{
  "n_layer": 12,
  "d_model": 384,
  "n_experts": 32,
  "experts_per_token": 8,
  "d_expert": 64,
  "d_shared_expert": 0,
  "activation": "swiglu",
  "moe_layers": [0, 1, 2, 3, 4, 5, 6, 7, 8, 9, 10, 11],
  "router_score": "softmax",
  "normalize_top_k": false,
  "routed_scale": 2.0,
  "balance_loss": 0.00822,
  "balance_bias": false,
  "router_z_loss": 0.001,
  "router_noise": 0.1,
  "init_std_router": 0.0306,
  "lr_router": 0.00137,
  "vocab_size": 16384,
  "norm": "rmsnorm",
  "norm_eps": 1e-06,
  "tie_embeddings": true,
  "optimizer": "adam_variant",
  "lr": 0.00116,
  "beta1": 0.9,
  "beta2": 0.98,
  "grad_clip": 1.0,
  "batch_tokens": 65536,
  "seq_len": 512,
  "train_tokens": 375800000,
  "steps": 5735,
  "dataset": "wikipedia_en"
}
Below are experts of layer 8 (counted from 0) of a mixture-of-experts language model. Rows are named gate (a neuron's input weights, with its number), up (a neuron's input weights, with its number) and show model dimensions 128-255. Each number is 50 + 12 x the weight over its row's rms, rounded and kept within 0 to 99.
Before each expert's rows: "gets" lists some tokens that make up at least twice as much of what it gets as of all text. This comes from a sample of Wikipedia text that the model never trained on. Tokens count by the router's weight.

# expert 10
gets: ", ", "in ", "and ", "to ", "of ", "("
gate0:62 42 43 43 52 58 60 38 73 49 51 52 62 54 62 59 42 62 64 56 60 35 37 38 40 49 44 51 24 73 45 51 43 51 57 57 51 63 42 31 42 63 64 52 54 47 50 58 50 74 34 56 46 51 54 32 59 67 72 52 23 52 40 65 42 41 57 49 58 34 71 18 56 59 62 67 32 59 48 28 66 58 52 68 28 43 48 51 41 46 42 51 30 64 46 52 53 49 55 56 52 54 71 48 61 58 56 62 75 72 50 76 47 36 47 69 42 49 59 58 49 69 85 53 48 40 54 39
up0:59 79 33 57 65 52 48 34 57 50 63 65 58 39 67 58 76 44 64 45 67 73 38 53 52 44 46 56 50 53 46 42 53 68 55 58 48 72 40 51 35 42 35 44 48 75 52 59 54 64 49 46 67 70 41 30 63 47 47 46 33 51 47 70 58 43 69 50 53 70 43 36 53 62 61 38 90 76 76 59 65 46 56 67 57 51 53 45 45 25 43 39 69 47 59 49 46 38 44 42 54 33 58 71 35 52 60 51 50 53 38 37 63 49 42 34 32 45 25 75 47 35 44 31 48 28 43 51

# expert 17
gets: "| ", "a ", "B", "T", "-", "H"
gate0:72 46 40 59 69 35 69 47 76 27 43 56 41 45 48 36 33 35 58 47 77 53 53 32 75 44 63 48 53 50 37 38 46 44 52 36 62 50 43 50 43 25 37 36 50 60 67 54 66 24 56 39 55 49 58 63 52 56 31 34 49 60 47 54 53 46 56 56 44 52 55 54 64 50 37 61 45 43 34 52 47 31 63 66 28 44 55 50 62 67 30 41 56 48 54 50 50 53 53 53 39 43 51 75 54 46 46 46 47 65 51 50 53 56 54 53 33 56 71 61 42 70 50 55 52 75 67 40
up0:61 71 64 40 53 37 38 56 47 57 42 58 45 55 39 18 47 45 39 59 46 54 42 52 54 46 66 43 53 53 44 38 73 24 42 44 65 73 32 35 56 50 52 54 48 54 53 68 62 28 50 48 48 66 66 38 46 58 53 21 36 47 65 33 45 64 43 36 51 43 61 34 47 46 61 50 64 65 49 48 54 53 70 36 53 55 34 15 41 13 54 67 46 37 32 56 68 56 56 57 56 48 53 43 44 40 45 59 39 64 59 37 47 50 34 65 53 33 47 38 59 34 46 66 59 50 55 64

# expert 0
gets: "201", "200", "202", "–", "199", "198"
gate0:46 43 58 41 44 60 42 70 45 57 47 38 43 78 50 55 52 50 50 49 64 54 58 55 46 43 50 44 49 45 49 46 39 56 57 76 54 42 61 31 27 44 45 40 12 72 34 51 33 38 50 73 58 55 56 48 55 53 62 51 51 68 34 54 50 49 49 42 62 83 47 46 55 54 47 37 67 60 71 62 56 36 25 56 63 45 43 51 36 37 47 78 44 31 47 46 56 58 56 68 54 64 38 56 31 52 70 44 49 59 38 49 50 44 50 60 41 61 44 53 43 50 56 48 36 49 71 33
up0:37 49 40 59 30 48 62 53 50 61 66 34 39 66 28 28 60 73 47 38 26 50 71 29 48 66 51 48 42 62 48 58 53 39 49 54 70 52 59 63 53 37 25 38 43 47 54 69 47 54 38 49 51 31 54 43 40 39 46 64 59 53 75 40 42 50 50 43 33 55 46 39 62 77 58 50 68 49 51 65 48 28 49 60 48 40 43 56 55 41 45 53 49 47 36 54 68 69 22 39 64 38 68 41 51 32 53 60 58 56 30 39 36 60 55 50 53 77 53 52 49 56 49 43 47 39 38 59

# expert 14
gets: "(", " ", "|", "/", "/ ", "1 "
gate0:48 50 56 63 49 62 46 48 50 51 44 49 64 46 58 52 32 49 42 39 47 71 61 51 64 40 44 46 58 48 72 55 39 46 61 54 55 72 26 32 37 40 53 52 46 49 57 62 45 47 62 69 34 43 51 44 36 45 37 31 60 46 32 47 63 38 52 58 47 39 32 44 53 57 61 37 52 45 47 59 50 39 48 71 63 42 62 44 36 61 66 46 37 39 30 47 32 69 73 51 42 52 50 27 50 62 31 47 53 44 62 48 46 35 47 49 76 65 39 58 47 48 39 48 53 31 64 30
up0:33 55 67 45 55 60 41 70 55 37 40 45 35 42 40 43 59 41 58 30 60 32 44 50 44 44 54 41 58 75 58 68 45 53 49 60 60 58 62 70 50 31 59 53 30 74 69 37 62 38 31 39 49 39 49 53 49 47 65 45 33 71 47 41 45 47 50 40 58 38 33 60 56 54 68 84 47 55 46 35 45 73 44 39 56 48 65 73 39 45 63 53 43 56 53 47 69 63 63 36 51 61 58 57 43 48 31 46 69 59 54 34 26 40 51 39 40 38 41 41 59 42 29 71 42 29 38 51

# expert 25
gets: "and ", "of ", ", ", "to ", "had ", "for "
gate0:55 45 50 50 46 37 59 44 36 57 21 47 58 55 43 58 73 61 47 52 58 60 53 39 62 50 53 53 28 43 52 30 71 41 56 55 54 42 81 49 43 37 50 50 65 60 43 57 45 55 79 69 22 67 46 34 56 62 50 42 53 64 34 46 55 67 61 45 47 51 55 32 62 37 60 49 46 49 67 74 37 65 60 39 27 43 59 45 57 46 40 53 39 43 29 59 65 46 46 44 29 44 43 59 33 66 40 56 25 70 36 33 80 43 35 36 67 30 29 58 52 32 45 52 50 52 43 63
up0:37 47 59 13 68 43 39 52 61 48 55 63 61 20 61 50 54 39 48 38 53 36 48 35 33 53 58 69 51 58 30 37 28 62 56 49 56 49 42 57 24 27 55 55 54 53 35 38 71 26 37 69 58 46 32 28 40 43 78 38 40 39 53 39 63 25 50 55 55 52 53 68 51 46 44 53 54 50 53 47 40 45 39 18 63 39 55 60 46 70 37 64 37 45 60 53 51 44 75 76 55 23 36 62 63 52 38 59 57 68 57 43 49 68 37 39 43 46 40 28 43 62 38 49 55 53 42 32

# expert 4
gets: "| ", "\n\n", "the ", ". ", "- ", "The "
gate0:66 78 50 46 55 61 51 35 66 48 50 64 56 44 78 51 47 57 44 49 60 66 31 57 47 51 66 56 40 37 48 46 49 58 44 45 55 39 39 43 44 51 54 68 39 55 58 57 49 53 33 67 56 51 71 39 67 27 73 56 57 73 42 42 35 28 62 53 58 56 52 44 67 68 51 52 61 65 56 41 47 47 54 45 40 35 52 56 47 55 43 51 49 50 56 30 59 47 52 57 59 35 50 26 32 60 60 55 50 37 60 51 44 68 36 53 52 38 55 37 60 42 65 34 36 40 49 59
up0:32 38 56 59 53 52 60 39 42 68 66 51 51 64 51 69 33 22 40 56 51 41 78 25 49 48 39 66 49 67 59 43 36 53 52 24 49 43 63 44 54 48 47 34 46 22 51 55 25 51 38 50 54 21 40 56 53 58 50 46 39 50 44 33 73 68 45 55 59 39 56 61 48 64 52 46 42 46 60 59 43 44 64 51 60 49 44 31 45 56 69 45 45 44 38 55 32 62 28 45 45 45 58 49 82 47 76 49 66 44 49 54 32 56 38 55 40 59 39 56 44 54 75 45 45 48 47 35

# expert 2
gets: ", ", "in ", "on ", "of ", "On ", "after "
gate0:49 46 50 46 52 54 62 30 31 35 45 66 54 49 68 42 42 30 43 35 25 29 62 41 40 51 58 37 76 52 44 66 67 46 50 66 54 58 49 47 48 64 24 40 51 47 43 56 56 39 36 43 45 50 53 65 40 64 51 36 42 49 50 46 53 35 54 70 34 45 51 45 53 39 45 53 39 53 55 65 43 42 36 67 65 59 78 36 38 60 48 27 60 40 40 65 40 63 60 45 40 89 41 45 45 56 52 53 49 44 67 66 64 42 56 38 34 34 41 52 49 56 70 51 59 33 51 56
up0:43 72 49 23 33 47 36 54 37 30 42 60 54 58 51 58 48 56 55 48 53 47 46 46 73 43 42 59 40 40 65 54 52 42 36 56 49 63 43 60 70 59 45 64 63 36 16 18 67 42 82 35 54 34 43 50 48 27 29 55 52 44 37 37 68 57 43 60 41 52 33 44 47 55 47 49 53 42 36 54 50 35 38 59 38 52 38 48 66 57 68 47 46 48 57 27 51 48 52 31 49 26 40 64 51 22 72 62 49 58 16 54 37 46 53 45 51 33 47 44 25 49 53 43 71 48 58 39

# expert 9
gets: "the ", "a ", "A", "O", "U", "G"
gate0:68 39 57 44 59 47 32 37 55 49 49 64 48 26 48 57 48 38 48 45 58 32 57 68 52 46 60 54 29 79 74 63 60 61 60 39 48 29 50 33 44 41 45 46 52 52 27 59 58 70 45 50 22 60 51 22 45 57 53 26 40 48 44 39 61 42 72 44 59 41 45 54 80 48 50 44 62 42 51 75 38 52 42 54 58 59 53 50 45 40 43 67 41 42 66 58 65 46 47 44 50 41 59 50 19 34 48 71 33 43 50 36 30 49 49 43 31 44 62 44 55 45 41 57 65 21 77 25
up0:61 41 54 53 59 71 47 47 83 71 40 67 50 49 39 42 60 58 52 56 40 38 64 24 44 44 63 58 49 64 69 57 54 35 64 59 33 42 41 51 45 56 56 40 67 54 35 56 66 49 61 64 70 40 73 40 45 53 44 58 43 43 52 34 60 45 47 42 64 82 49 52 33 61 65 51 44 53 49 26 49 61 51 51 50 57 53 48 53 28 66 64 42 57 56 48 66 61 33 32 62 42 37 62 41 47 32 51 40 52 40 37 55 43 49 81 50 52 37 35 48 39 43 46 51 65 56 73